Experts of a small language model.
Size: vocabulary 8192, 34.3M parameters.
Experts: 96 experts in each of 12 layers, a softmax router.
Below are experts of layer 2 (counted from 0) of a mixture-of-experts language model. Rows are named router (the router's row for the expert), down (a neuron's output weights, with its number) and show model dimensions 0-191. Each number is 128 + 32 x the weight over its row's rms, rounded and kept within 0 to 255. Numbers have three digits each.
After each expert's rows: a language model's description of what the expert responds to. This comes from a sample of Wikipedia text that the model never trained on.

# expert 41
router:131122084084119089142172061159144132166109080112159165077098123180103128157116088114159118094199144159117128144130142116089103070043081086138129169107100084147082117062118130138109162152155108210147141159077160117118129069133187108119115161161117139186058145110108159103176154068158116080100126103105121120132084138158078139099126089100125137162152162156128113146109144111122123123181087115119162114160109134101152146180123131173103146150090140171142153133212117124103106142104175142139146064148157097142180118185163113073175182071118087086114121142149101163148104112138119085
down2:084203103184115117051111123131169136136111098092147149114136147072124183117137130135149099159088101137109123126077177130152171146145133110169097130133096126081158113159077137109150157073107131075159157144120028133131157123141101120120123117096095108168135114202142097094151080087106126151145049160104142124160136113183168166135172103077109104120099138152115092131125130094161106117120159173115139155200107192193097141107064130111151113095136123121128093122106172070165111076149053153150116137149135118164113156092065135147167074080127168176101163150108174080106089153106146113
down3:130080134163163123093134170106123059142145106146173094113163159187129059125134162120151118165129168123201138126110073133126068087063141051172166151149130116145127062060148160089116132106170161179082132083159151119106123164109231068095130177134134167133127092083145162143114136082100130123116201153146133138075160078105171093098141140127157089123135106116106120102080100167091141118105121138108143167131142156104139163154097109128136131118133173165157139132123098160137079096192123159095166057133091148075104129166117162106120136134165144100090151169184156141098122094154148136
down4:149115140105118147125142225120092176152172176056104132160093144093123177078145075157146170161100103119170133140182120105063101124177135084085133111127107106112122109132217131143100106103180125123096117149093130146126108160164098101159138148092122121177193161152083108112148102116157140156128141142173189133118119199091176136077124132182120107123081105122147094066122119112193087060092113135110184142184079121123075105064175142151155113143092160156140138183120100158082147090113124124185143147115150149127127098163091169105135159148110104163140122130152202167128134146105118144
down5:108151137156184086099162173113145125137141148193131088136141134141125110091122106085119086130063123100179113111102166107144145182097147129104190136147112111148154154086160173184131138087131083126127139101130075157151163130106144170111169117153080131130151136175172090211150117067103131145146108125094053162082081165115136095138078097069120115105153147116130119146158165115133142117115119229112153146071087135167151096113085170134153110110140106137185154098134112076130086136165012096166104136109141082151164112116182119120149142101104083119118167134078152173115104159173097087
Infobox field labels. Field names and values in taxonomy and biography infoboxes, such as Suborder, Born, Turnout, Phylum values like Mollusca; also digits in coordinates.

# expert 30
router:128096089138168124135102121132102159110181165078095103147082117161075179095131117103123184139114123152129100148152120180168074151177108125153101123091060105066077087086125078062115139106083095128099160147088168099116125096150120132148162109113093130166148127120119133098107138120138150144141096121116097142154107152075115181144139108139164091183040092165102164153171089130099115137124116083087108170152182173187139064170152113156168084140142099160072148175116138093081145137151128079054149084107106140101165106157124091121115163190101131098187126067123139179105089163125146112
down1:125111125120150082166158147156116131143125160093136104155137130124140193153144158117152124093160114134103123100096125108064035130141130085101092094125122149078164122126121186143140139143099104166164068099149133082181049101146088149066114133099109155091171181170111106097128128128129140120099084098131117099124098158180102174177143150091128082101172156128152109094138161053094167140173151071138109118181114146094161082113131065125099047121081136108118092151056132189093146102106172148102111164165108150128168092128132132124134147154190184068162126192118073089119135149114145142
down2:161144127076155125139103133197102092111129138065104083129142116097141210155124178136175130116096171125129109139132143119116109162074123112106091137129170098168167129128134123125128081090107112197124110147154142122170113094093097119111138151082104083134107146063133108083105149185151139137138120158144102123146097145205217138108080135128087056126165120143157143096155156108110120119180137188078167111165080156101041120181116141115093162143181096149120170127133158092151094122097197145181125148129094091111119091142054133109126111175151075110155176128170182083105166131154119171
down3:135202116114130182131104087189187100139108168128164153146157110166083106080156133135105018158155174181113107081093130142191076083118096172151136122158118136128160125108161144146143144157048088144115086160150068120139199177142130099194097121130141021185107067142152087104156122147101103164149143089121145098103138115148130114101104133090129085123172156142098143109184092154117049106126131145119118116121073072092125092112165151090140177129176140144105135142091094125113083160152140143107133120146128118072102159102100140107120120133115112128110113175164157155139104141146095134
down4:139129069089088051155153161159188152187087151100082118124161106100090120101098107134139139108138180190180090122139128175175125125122032131110127169150131122119152136193118125169094185115092143144153111163167142097134107119118148104129156142144112095137139089093123088128112096094119147129113147131102151115179097174164102132186129139095146121105110113113120125097150092120083144140120161104148098111102210120094067129145113100141116064161183155114132145107109039130164136154101142185161117169103160134119079158144142143142105033150180151085157048116136178113107154183095104165
Word-initial consonant clusters. First piece of a word starting with a consonant cluster or capital, such as fl in flotilla and flat, Pl-ovdiv, Ch, Kh.

# expert 16
router:129107133164086105128119134171127144141149120105131154098153108159122095148113120127118139090137125128146109133089114134162073214101053121189182156135104085131112081127139095145099152113148101165144124130099114162158128124131179202095103125142140125105120127125118186099174163120180043159096101171122094147079109174112102058108137125137128154185143117163141140195154083132172117120146129091153152140169083148218129100131170126072086133134109124190157107138085117146117176159182126086100104157128143095193096162126106094032166158170105139117194164122095110171155071161114126105
down0:108165111105092139173172152106128198137132076123127115116134130116150059063126143077141161129133124150141078129052093110130098120130135132175166167059132127143151074143154109128149156133194176079242138178101155130100145122155149131207055096152096116118128144167136124183153102115106087192104095159086136174108150097067148065154121117139127079116150133105160121112115090141089094188093150125087145158123096154121086126126152109133161157184116142098128107132112076097134156178112129162106143157135157141169095107112134120141116158112135096147174184125058109128053139153112132094
down1:138107150126079126150127116172152111133124123159112127091120192147087163106193049153114087101156107101114196139147124190192130087162144164141134108145109155091122107135125137111116153113124111085146130122125187151203095191158070094128157118149172174103160099159081123129184128176103086139122102147137119150172201073128108120103187124105158088080166087171192162176079137129126098086102160133168058122148097094119162124132116122090148098126134164095147125131102126060119081100108126165134141112111109115124193075146079155080174118136199105093111134165141129078148092142085129127
down2:082124100140099149100108173084149187087123093163147156130078110098138087119174100074087116131095127157156110129174111134149111081111105083123139093074071156097131111173139142117146192098178064142146139098148136115207124112149153107107143122120110123114124141148160096104164174071081072107111078085118108138169098123152125135028086123140151178080142096177122195133098149116106146177130121133172071120134085102112147106072156162152099106086140108135189111096146148086154122133129117120145097129119128125139168126167137130127112162133195061144188166054156125149135132146137052068
down3:133075120144086114083106146137131125131087085072118139100172129155147124159166161167108100098129177162160122190168089105104111145071135122132117065083122060123147167076155107156107140153120112101134081145161124101080141120079116149153173101149125089138191115180113100128064100171104078077158121167167102149140129128142189130188142097112155175195098103124159125103134162097137072044144117112161111096112130173150133114141180137134087114105095113195098201111151129137078196123134118160148094138113156129109095118067082071126117126175085120104113072136156131120104067142124170125
Year digits, List headings. Final digits of years and decades, digits in unit conversions, and the word List in headings (1590s, 2009–10, List of concert halls).

# expert 26
router:180199101120160118135162157085140068174113105200148078129185135105096141104144120103111082157130048093127139139147111106152121109162160132052132127156120157109148130158093142138152114110179157086130155090191161075103137116127098145110147097095112137123111096097111143162142187181099083178164176114150141095111189090123163092162160104151093122110088115045182085142143116114164118079150094133140127124113153120085092016045124117153134160107119120097124096124120084133147109161066086084135106162130128113153181107134107102136109122106123178166114179142154104128125118164132098183
down3:149137107156144134071100168096175116140146107182133125138155093156115159114110136117145128097120112139075099115144154114144151113094087192209109094081080157122107100088153076093098103149078063098096153130091109173189100180115140126156086074156177097152158125133110144069149191132156117129114143131058164092140163114063110148141112167127095128110173168158172114134160119146120126130144143153134125120090175099203091127103092159132160115193122092156153165157177162139120150051201142121133163162145104185091095151114171142198096118118141119146098150122172169112126099105077087086
down4:136149117141119127124156078157165056107091141129084143118068094107096083167121094137094171101174074114115107147088088120145165110121155101126126085131137120156133061105101095103161096155148150165169113107107079111138160082157123082084098057117155188067116057112131181086134126135133149127162141109166169111128124069164119166111149172140104098115158156099109158151129070084094075089099175059126100111114165128176088147102182053122164113127107170127096114140079130184107090147148137091109157121159088172161169149148077134136119091097192116116144115100139110127138149172057122089
down5:155119155095102159146195085093109152150116097084149110161145070134120110112090126129066132115118147076177121122092090116152126136065152089158056090164119112124117113102130076150160155148152144152135206068228152138208089097146087106078101150150121178127157110103037112097086158092073118128069094142119153147151116126165059130119134106154113127125092094084119102109137144119078187122094128147116085112114113072105096122136143132154135127133167158122155131130125114158110061143161135121147102128153147125144097145118135099091155092082115138123118069129091113106191198166169064109
down6:198156190134090121114138096137109095155068118174119125173135137163206137116199177141146207147185112126081134111099108147103139130150139028159130106151125168103105169117178105128164120124154130135132076168180153133104148122133127090102148115116097109248066092155155119135107177121156159119131166134115161116106116173111060127107157138073162141096169111087111191194143146121152130136127080152138108082147063103102110145160129130105146135118139159137139151109119217147126115107170068167119116145177126118143151126100166061129144172106088092109128162119142139106107128117128150140
Clause connectives and periods. Sentence-final periods and linking words such as as, including, called, named, that, because, especially "known as" and "such as".

# expert 48
router:109128110090095138099098126102190093145072128108098182128157098202122162153156172152121099158126073107073123131180113081085151124159137100102142170093164120096093115139164178169149124107071107166126078149087121113120120178157106092082113127113053181113094162116134088099200126115119138173144152175091088130157100153172182088145158138117162093120121142098157080144114090139194101106092077093156101139060143135048104148072128122082084149148127113134130142135080078122117100098167155107105191159119155105121139108140141127093125098210165179118106130084147107104135111113132079155
down1:155108126181121149127122080140096144152112094161140117080161111146081161158132154145123127075147117141130140088081147128090125126132091138149114085116103155163132152149125090091126154179136170133145122090156107101119106181082078069098189095101119075097178123176101120085089079132127135056228111136163146126203152079172070074161111152143095164157140101134113117112108096141157112109101141109086083143171140151165156120101141130109129066142140167171152164157091152158092123145188070086144153129163177131164123089031133090135195142164146133065086147165103142143112107093139140139
down2:131182195193153112053096159078145160151123148108111048121165130128134158097110167125115066090159121094132101089097135084135132151112130124112107210139142133094151151191111164118112138102115094117149105115157173147110131085140088121113186134152143084108086072160134123189157126116155110154076173121113092147226179156086098144158140099122124145119157150124108154167186121024105130132125065117143165075170189140163137156167189140066122116189141124125116153181144139093109149102123117146116108148156139124143116063133116078151113128115093156128096067115156134155133155153129134126
down3:072162105138128146089128030153180064143114127118149105104109128158076086123158149162128109145195090154133146141135125173117148087096086128103092137107116146164125140117144133141158123142088178139127090167111103144196122146120097126142154105186201175164083103134091092136133068106184070127154082131090107173158129112101161167130096156114126088140107075113114100100154149138143112117143097108065122122136093164180122221086115214102131138134088115067127203110108106111145092127160111189122120160146132132206152132167101080118143083151146145106146084144122123098069114138097122168
down4:130143192093137101159061160101120116179123163113148139086168144153133169115077115120146151138114143103129065118157086193054146173171131093165175167096139164067085146155159096132118075158089135110121142102135134177137153134126201119141127144123089123085106147085171160160069141146131122112113168112105104135147156104121154177188132182138134143137125119132144112182024142145127122090131149132131108105082127140173165148126127086151122178123149128116106136117102075122190165145117118083099153131085075150141108146153106170129079084133115094193083222140128107178058123172115132169
Number punctuation and digits. Decimal points, thousands commas, dashes and digits inside numbers, coordinates, page ranges and versions, such as 3.22, 5,000, 225-236.

# expert 60
router:125088108137158117132177178104161115132122153144141075087135161134172186144174169126098135180123088103123133121154107109091154090146172133112078171206101101146121205123106151169145137084169147117078152085164150135090098127106042097137144169101112071108126053095079082154083131133101143155090152090111122088167157126139207145146123118179172147109102143060158090154132143103106111071147147086078159066188148107116114132149107157120112148130133163198100107140143156168118088117056146144108099073161120123118179162121126128115129141092123166125114111087089125120160076112084143153
down0:081106078141175106116113167117127133126151145143127130132117197152064208115091117109155128116099113154114168126072152070172175153131104159113156124108097097127118125139156178144148107132111145167121129162078188126100129171177093168177134102070115123173109165147082134133115151097205082140128106139121099109205146133148132192086118115091129123121166174083164107137152134123190147166103101120129129114137122102141091187135153144160134129149150068164184109167104112135204142148146147156152096142112164171148091091175164157145102125135078177154125055179117090127118089133060128039
down1:177197116108187148112104125135085161131130093112090143116093102073058154102157138120151136066129115145135143102205159121152103150117129099117157120162205110130099099148128100147118188144157132148142151128132082145091140123109131111131069120133095106174131180160163127132149133069114128133193199075182143135136159137066157112132057135171069087097106094121133152119124122134147116158143079124142110162088130084105156139128142110113066173077117142110125031116074097099071082190104079097152123096094111145119175146092114092169128127133131127158176176131148083139140166108065138077
down2:184147159118161107146124190116157105117084104149112187074128116103188126110157112152131152184156121189152135132143140152154107102098100168088066148124181132135093182122119084135161103156139168123123102055145067079114134169126084167154158051133168190158077097168092140097144136138094205095147096169127098135095089074105181111119184155139100105096089157130118135089131158139144138137182142144135091135154107139105181128106117131141147118105095137147126138168201132204127117096157066097210109137155151090062157105118124128148137138145105120148080176081138106094099111120089130111
down3:074161125077132167089081081113118107086142133115160122167192143129166168067142118232134174110131131120114124109149149101155162103146143117083173092149126169188094118165043113074101109137110139128105141181119141149193108114124151146182120118145128118101115157118095093086109076093160096150099150108131100138136131148117113173103127136135162084105118111181179097049097152125154077136127176124121175175063152145161151146079156176120128164086105104099144109142191141085130147139159202145102092101169161122050148131117162156108092092105150173102133119111169125167135072128148142163
Prepositions before noun phrases. Prepositions and connectives introducing a noun phrase in prose, such as with, of, from, after, depending on.

# expert 27
router:136145119117088128113095131173145093122114173104115134166123126115116181074066152180178063111120117176124145167084081099039099170188150121102169178086164149125140160119149154094163126106081157136161097157164107098157124107177121078127047087104124139167120153077119135113154139128122183150156142136129130156122108124099165078109115122125079107116121084071186146134142132140108054119085110128107068104102130094086107080082157135068123155140124126111112167078178130082145072092120097096071128146119081136133062118158084152152115176166178095085123083126138170153087117126119104149
down1:096144098116092148072125182082149190123073112133129092093111120147089121138114116099134086150115111131154099068142177144169139173108125151160126170139150140145178091176135136146088148127193209059102150089123089190099089105139158133123083128082168143112165130161161095146173138135119109154119144139158133167135128115141138068094095093119184140107070149104134181112130153105091153114107081099193132171150176114116102141157106096117160164114135129082164113165152133179131176122095142091050107110082195170184210088120075133147131123107089136080151135152144104120144159087086085152
down2:106096174114173083110107186107139136097099105107078104141115117089137126116126107180111188107042133098097118118132137117136125079060144123138093084184197095133122169159108160131168123145129139128171144116132144121114093094101083164087198088119122156135111135096086119081140152091119132094134147216050099098101099151109127103092165154189088140093098123110096150178090127095160145067158115147074140119144119175058092098123124079111089168156087111070088121142061103126129170089157181111167105142161136115099095108149148076121167129095151111142106119152120086125142110062110084116
down3:135119107126147094120126141166092096117113126129084157183121160131122129129187103137091166104123109077128110150076084102143084102149143184089076135162163116123186153146156141111114124114159151145159127111205102161139030055161166136067115152128147094171131144145175164071122150164119138141132146112127150171139137162153134093129165124091071078047097158099130130103088168145137108068103133098122121133161102073121060164102109134177153134065134138137110109136183201122114177112113157172069137149151152144137142104202126079149160106132157113143138071148205072119159155121090127146
down4:140122168052156093177178142131113157124092133131094153175137121146176078141156135142119070106171144151162163116115121133081122147127165146155109102158100077110100133120085147152178074105069109158121157132097149089181221119083132099113155098124163101103193135147187119171139102103157116094135138151129106086118137149073112146124075100117146137184084107125153130138112150103130133159101140155096093082180112186126171100067143126130145143110110174158124172105069123100162127118151115104134098164191139080188161174166145103116074145095162147107155132121157165202076107117048093081
Table punctuation and symbols. Dashes, slashes, plus or minus signs, blanks and currency or unit symbols inside table cells and number ranges, such as W 49–10, F/Laps.

# expert 49
router:100126164108117113124166149083133156132103153175102144116096176102083072167109128135156098109129124104150123109145156119149146163116145150067137182159141167205108101102105050179057124149094161126113161135184160189116083039076158185159159161179110110104129116128101158144165118161145111131124116154107112130081142117134129145156117131159199195115179229150127132164094168131139144081180125134112127086162153164185172096135131119120083071118157116133087167107136169127154132145141096095099154071115132151119117133094153088073154099161069131131145197133118122160164108122134130079
down1:157186121114126137080155107197142138147124152066141156136144145076070096105080117123122130143158135120231132117138173132170133137070107109087087159140141139107170102072137135109158123123147124119131122214125174127092118093129098123071128134158170104076157163062146116149182098137134123113175217148129169130100159102158166147163085095140043101168112104109100141180117101176148147125142141168151120145196081134072146057115153127133132126097165175134112173114113162135112088130105135191064094129125105096145140117131103113148143192133164106161172076143156128119136168147142167170
down2:153120149128120117122131171109163146103145149103196175131062067167150174130074158106111118138137134142128102149102196117137128139184123125204134091126119132128122164117108132136099066191113150067118102128197110118105149155167131100079095122141115153099144154148044130115193161126092095166166109073109073160126145087129160107080154136119119038117153137170099148117154149112115121149161107200146150163139114104078077169070175152151139145123121086119090112104118160096097104114083160170184117111148099177131100129133182119134161119147150071106113182123085139101145139135028103135
down3:124126125130096189150117140136137148154124132141168176126098080196109086131098120124117090142195122183143179147162128088116137105194127115137130120086069112155169086156161142098138117124208146138160118090198086067105101186108085176135131091099158129123091147180062124106130163118097149160068096146142120123182107127133138127073100149100140047065120121132122098129164092088137111097165123133100096099156170095170151180134112086177164184195145116119116098172139121121127130182182108112059098051126130143093130129108114084178179118138101165147173160108129126105138101137129105121
down4:120170125152155115141116146091144165156124158098109085111138195095153150095217152147038135162200165115120104055093087167130155117160150118145126142138125132119124141138120107073147106144100079178095140123141121071146153171107131107165121163126100155143106138168098126135082160094118115168108133112129160078125160137068077130117146174113135180055118087161066100122157158160131126094080119160047124143045191158151112119153114153136078100155081136157075155130120107134131084107145065100128105155150169165160158082123138116088134162086127206125096185128111090112152136148121127169
Family and role nouns. Kinship and role nouns such as son, father, wife, king, and word endings completing them, like grand-par-ents, ancest-ors, natural-ist.

# expert 59
router:124131095060087105152189141112094079115102097131151171065095142115150100125122150134187142108100102134199163172140196184121154173172117093123132152142167200150138141074134123103126151136075111166169143197120133176167118124108174152133047143114134129111125151095134173090169101160091101138112150113130101164078126105136099092103140166104138122103170152175160087163093153064124133160165099150186111129190099171141121106103125149162138117157107137157115141149141154122140173150112161116102112052119124111091143141125168165148104150164146062127147184095141067196131116104175115054
down1:101210160176158144132074081064139150177116161112125122134146150128140097122182173149144120119125140139154116117123151086183096118181121126153079081111147113111098156127131163081114116113122156095179126106127134106149148132155126079077132110121115153200186092110106112147089132125135136112188080125102117128133130127201128070125186132070157176088138189109097090138161107158175099142099153136047147144089101148139172191183077109110132099151085093119130136142113108086143145040133108135160174151141146171156122121127061100143121140151167199093197100130177093086125093102092131113
down2:087138125077125059139138145136139136080175197145158121159115101136132066184190081108101068101127155112059148105138119117160143134081140097148099109156077132147125152127142123192158131114112069079145121162124131112150126156130142144123115149129131135044129155116100111103119158125114148097103142126146168157159158163096135193084105063070084185137172190082124111108155121124139127125141167103099128088154114100075164096058154095129130182107181112107113096181159166126102137108092134175091155184098105128151216090156106167151092142109142137128073113077105124085121052111130119093
down3:153129112141111138129093119169122139129149097131071140141124113106138131062084117145095166141193111127157118117120130163131155069124104128189138160105142103079132132126102082179119134164108160153105178107147117188038137149095087121129095107107106115127155192081107160130151129138144159115160126112063071141183061130058092109131142176170096128151137080117138125129133139106120109177143148235145128145145110157168206120045087093091160090160138100122082080055107122135172202132128100143138104091093120111141078148172137147125195078091147116087144077111114128131149110157136137126
down4:169057124103163143091138107079126112140125117131128140147088158081101105131182115133128137081122091162097176113160129112168108080102139093133096089151178157093131169107127126131128187158107148106116115130108170130091140133185150200136144139151111187165170146133147090111133134167107089140088164064194157092174172123145164167149065099099121138136135166156092133144190129121156106124116078093126051074115118165112131158148152058097106127165133146137181132159180155085155131129173112114063091049173114181120136108095128100080118196112175143168149112071112122086113190148132131105
Technical noun fragments. Middle and final pieces of technical or scientific nouns, such as turbochargers, synthesis, transferase, corvettes, instruments, plus words like engine, water, system.

# expert 13
router:158132132101107194091116143087115121097104144107157071090177132045158137097156127170075121189150119073123124094151156127163169143181168104096148129184088136117101161118109151086166096108154152100109130124176130144138148135142111117142119142057161099107133148093156112144119086134079086129120128101140137132180128131095136083126127092125166123097093108100180180082148144127176182144088162117164141083151173095114139079111098118134136205059184153117123092148179147086081083099105047181103077153118105078117120110060102108088091119190152154153081161098128162151104102123120162123
down0:130142176099154155113064130162148117128140134091088163080106170181096125147140117138105167089064097168075116217137204183152092140144165128091091119102139109071107094145102109138128092115163133160135156155161155169071159155141129095120155110142122104123170139108164125156090180132099083125177120156103170135127138093098122154120164143125073118157100136167190155125126097169117083065071154159096136161152109106098166096140162094125089154158098118156177147127116114122107143064106135149140078152090155060129126058110125103123096091144187087057155134160133063136081068163128140126
down1:111113152155139149144134094166091143126174122079113124139124182092098144129081104105158129068117160149144113091054079136125138166119110108187132102081161090130111088125151136132030162139160103113084171133096084161148058143090138161152153096146102121113188161162137142131123133074165168189150096145161139125088129157157130077152113099154151110148137123154103142078106132112083143087166168129155105159084159133159093199133123098051113071182141104166100162079107107092171131119135216050155174146105135120107062109111137152096103171114120110162188144127094146128155126133170114107
down2:102146207106150109099171110083123067144131090109154137107132124187086149164098120107115084123177111135092134155121096136119063123131118146124134162103100065082170122156115133124195149150075142069144146086103123120133121123096102108108146182159178111152106123164145052122115155136140067166159134140163105160112102077167084141047175116121121127132075100130127155168121196131188142126116071106098101130155141141066167144117029155136089162120156125144155078117139063159095180136130095141147105165064054152160157133128147107143145099095158140157162118163106127124117104124056110130
down3:116166137156136149079138107095106078115143114076112096081170142145102172124102107140150041197096109079091141114160111106160050176083147115074157113139098137044106158151128128132148081070130146145114133097081140090129119130106123130154117153075116134115132111106164100127077112137107124179107196083124197113140122153096133091140083134146138160160087142117119138173072143077158113152090140175155132153173154116096099142103156181051162090182172149168146101132142134139086103140065106175111126103100138113103173118130072107096083100116129096180138142161120180121177179116135142062
Auxiliary and main verbs. Verbs right after a subject, mostly was, is, had, has, would, as in "he was traded", plus some verb particles and suffixes.

# expert 36
router:135129110099146089176185116115157087160174151125229141042098140142097132076157099159146137108146157131142132121102143138140113164089104120168187132131143188158116099075114058130080086149077157149171175137112153125139136141096174184126071162105104143158157133073139160098142107092101079089150087181092123101071061126113084136136161136108128116106214150179116131152170148147146129120200092158130169099167115170148149102153162133137122148130144166137128116160112157126092147123169165115109132095139120130140120127156163104057144176099077099111108166093098157209111141109115129074
down1:100099140160121084104139134144112111130150138087129140126152130115163104138143106106108130131177062107140167091161100083109120158068136107089129094084112140193177134197140133192179122144121191064128165105096141199156188120102127084145108114050153230159133171059160175127147105118144140144119139115107131161063128132134110116091099131117092138084121186131114184143167102064169138081150156175129155135114099121073130135096114123023154119145164110100162117105082149128132128147176138119134095120055095147113125142105121155128092063177096118127113103134090141131075122117147088135
down2:170095118142143122123169083139080089149122155146098067104144085115145170153137127167101139118141094104085091125094135156105176135140172151166116125123164177134132175138142164112072118169204065121089115111201136050159194113113063136147161127138092182094128114146108106149120152151128173128109125088172148113165107180116122084041106100118157165072118139092169112077105095084132204070136179108094058130073087123104099143127131072133156153142125079184110126106108116139107114189113088139109129154131159105171153111100140128127138118132108172082124139104087078089112084117108144157
down3:081132146159130104108128102121150097116117162149146119124117161116151138176164041137131130137131115114132152147131145102145185135103145127101188130089101188123112131089146171033138120203092127049186105150118139135082089164143175101097188099087094145110090184135140202139125146137196119112104150143117123110105123157132116101102124170139177101125106119089083158184094129113127194166136129106117153081203099179077118121128173183114126160157127115135119056188085141172177093138147073108148127066151131120101109160117105130185135132112145158111100157159162172106183112129178104154
down4:122096126155102090133129110153174079160169155090071180086134122176130140110120104091196146112099189106138122113121095054099164132132131145160158112128166134179152107144160148115119137149135154105167162164137120132174134129123114128074172046166140065176139097144155078133160062217126147085119121177146146057135142113098140073109190143156132128176144087179119146096135111149044135092142166113149104143097167164109113157190159113136134107142134237091141096132076123103114160176169107142066156123122124135123102145126107137131120119115133120107118195094166130136105096172117173119
Lowercase word starts. Lowercase word-initial or mid-word pieces in descriptive prose, especially species descriptions, such as g-rey, fru-its, in-fl-ammatory; also "had" in census households.

# expert 43
router:097086104110159103136147069121126129170069139126175176139155145124151148117097153091163100119179106145115061156121094125109134153122163127150157080162121102099132152103134113072106096171127109072130155073082102083075090135163138174107151151116138148198175219139097132079084147108138132073148132110142117157131139142168111161097111197156094126108176112162088125110073123158152123098123151110104112110086130164213132114138192156116115141153103112168091097109125169085145159083134134129145124104201181183125052101151110081108126102092124059143151185153168089173084147152123135118
down3:119083149175134097096138091133131157108112090056138030102107073147114121146124076086138119077109138121107081082160125113130146184109142113122136103131164157141128227138118106138139097173153159154076106125132134157133023166112092125054145063149146145172185121105106144171109111139160112136089131135168138156071164089124134126137095094121103135176161142120139130139125143141124146081101159154096080130068126084115109093148092094104069154206161128136107089105147072142085099175148159116158109162092168205145069119105156085099168107132128137110150158107118128163094145104105115104
down4:085164131122118113120167163190069150136121124120127140115086113125128105128097133143120111118171148102128178132174110075106154170086172116093127121102149085165127121144084110148107142133158115118181133117141167124159147159163143098117155133090239173141195145174093108121130199105111121162072069145137112098161112180112123158131147131070101085154111096130061153149171146133176131096112190071148096128141164121140098107072176089126134075088161089148173167186154087157097089055156133161152153171143130154118088103109099106171119115095134070092161081149111169142127078142091145074
down5:165122106098137142145120049114128173091080133153098115131034186119134135154075083165112137136057125102157063210135122104124129115131156176113153139137103162112071145157170114159123076134125122158140095091137143106094103112103175165127132170112138155097132124113140123117170128088136183099104108121082168118085106137092097195117154126112110154144085137159090139132144162088111145161184167140119136149189099149164159119187130140093128105173177083129089152113155126123061131088048126149164159096131160121167139159143160177167150123091089190192143116095158121096100058117129068152
down6:092093156099207128119137096152081163118162132172122111157085091191142158142136145134089128056137118216164118135132138150105129147129145061120151098112133109123070184113114145108114130179180075094151129103105113149171178160148170133134128133093113104142063126121079173095086177103144082133138069130121110154161137097063079121141129170120135144065158153057117096120192151155136149097173120117153111101144155129133120114145099065126147169173097116150160080218132156148222109123144107135144152123155174122103116163103121068091140095130130160112157124181097146117093129112069113135
Leading digits and counts. Number words and first digits of numbers (one, two, three, 1, 2), ISBN digits, and the prefix co before hyphens.

# expert 1
router:130096156116159158083132167113179145129153154087164111113154164130141161161142162108119187132134094091073104161149161126117150160135179103116171153139135116105107169190112133123148108145148188041117146097173182180147096126097099103099169150097144123101152127137110073163096102084141102135113176128190171094115157119159192140147118065117107081158087087132148118135098095149153098119130157136154122100209118141134079166095101143118178178116121174122094083182151105113151056140100061091109057138094124093052166127145132103159056117117119149147135064136154147118136102157127141186
down0:171102194109131109096161176153161131101122092110128166097159117160146161108124198137164131140173099126138122153115102130171118125105112123163121188107107196105064109122147112163138145155139149148118116123169186134189103131088175128067182120149106131097091112083093107136057155123154157168083104120117146098112169056162079145117164134123146145129241129145119114183116157095126165186125132141140156122138147161140173124116072095118163140179175131132147125085107174151127163112160089121178119108165102144128160156138142087148178109143107151046078134084091211083109140150118075141
down1:095127130143127135074108083071115124184141176139153073118167130142120145107081073171114125149142027179123145089128114126051125110119112115127159147133087153139145139133165139148126069114109095161135087127157129117097126125082111101173106144125166136167088133132154126117106126186099177142184111102105092168157087200136171186122142181159144141151135088207084097181128138168139179169114114119146132155119123183142158154041148193135104118107123166128168111109115088078131105096151088139096128173133134179146145146046129137118116132116124093201115144166118200152105150162143105078
down2:152119171173086173136149157129111134108198114063130076108135119149148094113157114102140156144066103165083096110172154099169131093082133126168118155164128055135134146135147135105091109138110173092157139112147118123085139179106112171113170125060106121104038099129020138175143091123125135136114148118095071079157140095074204088095163088133107107161092133103136121083140101167135062120150131105103096190105154132088094128078099124092139097046152095106130060102166143123130060124134123147139131116138169094103143122141153154116166144112124167134109165158142094122095072121080131117
down3:107096170162095158101096105115148145128095152140105052071153126112103158118128098121127174104150069108140166037115102153165167058119082153104092115171131097094126133114077110177094098185183186117118141145148125105157090086095124148082075086117085123133128150152101148147084112124146048155135134154115108158163142251126148087142097164136095155116144140160144099120100141107169146178147104132085103088149133086153131117075133148115130121110067140096130157090115162107074113127095103076140127142140139134124119124159123152117116124180079146207145118140083150124080102138177193180
Prepositions and temporal conjunctions. Prepositions and time conjunctions after a verb or clause, mostly before dates or noun phrases, such as in, during, since, until.

# expert 50
router:112080104133067116110138151151129191119126125082179163196128121149182122151211105121094178084139126177057104145120118190156108142105146106096179116101161078172121120097155086130162076136153092145113141174149140122174132129137143176145113160144115136141152148167122160093202179123096079138140089129090089122120080139103187125189118167128114099153147195148104149161138094168120124121116187123130151090139080189178185119103152127122085079118169137197133189108108157125078111074147119132064160109130122148135120083097172119135094114130054135078124096100111120142141115102168130114
down0:141231127157113061155156175082145167145130154134105149134131111077142122136153160064181079117204130069133106065142078063158135131081099113159180145147113117068179128116144164157154127097185144112116103142197112119109136113143098127131109139128141142126182150111126127171110111145086189215115126117141126096119138149148074110070136102151120087074103151111128111168142177097119128203117115156117078138173120152101138175112152101187086106117105166110100118110116094104082065146151163161096141127118168161106115115129142164127112121117168131138142177122151138146224161136132118177
down1:102131165017173117136158109163110127156084088112106122112131117134142059136100145098123158103079177166142095149086131131114076106160114142114157149137107156083140162111124144133109145094123067108231162164082060187107143121091150122136205177184184099154123173130117103162043109086093176124119183137125144103115168131095105119083093089087143154145124089113175140097113071166094135125182089087182161156149112135090110092144150138136146093145102097139121134140116086145087138190193128176173163171137127142143093107105128117120127120122126155162164125123152107112074144122106127111
down2:100152079134186186108065098099081138107114158166070195132137146115135068100088129131146149079153132103136128143133119096146133173030099090110107133081168133107137161082131102143115130118159117110117120155141134146124207122137140126122092186152097132111099127131078138110181196139069153116171137086117086077148112114137075179097133106163141138104175108137148119181117196106152122168161192177160111114087074142146043100075138173092113123156156135124060153159165152115162112058128174090150110151085081163129131134113121140148145138122081160134131101092121124089160118097124153163
down3:089098116119150138079122206157168175137155161085145134130193112118066121136113216096121108145155162102142132128123066136109079125095175144147151168136085118079152141147111087080204170068102144144180115128119118100092095094152120150132108230189115151138132160172126139153077069129129146167134135115174158084164116209148177148121107121118170173079099165122081126127105099157143133128113105133140107161093075138126163161119090126179086107126092138111141132100150178067120069149193151146130126137122118107088129085103049100115068146130136150094125121153149143142129103127154124153
Digits inside numbers, br-. Middle and final digits of numbers in dates, vote counts and tables, plus word-initial pieces like br in brigade, bridges, branded.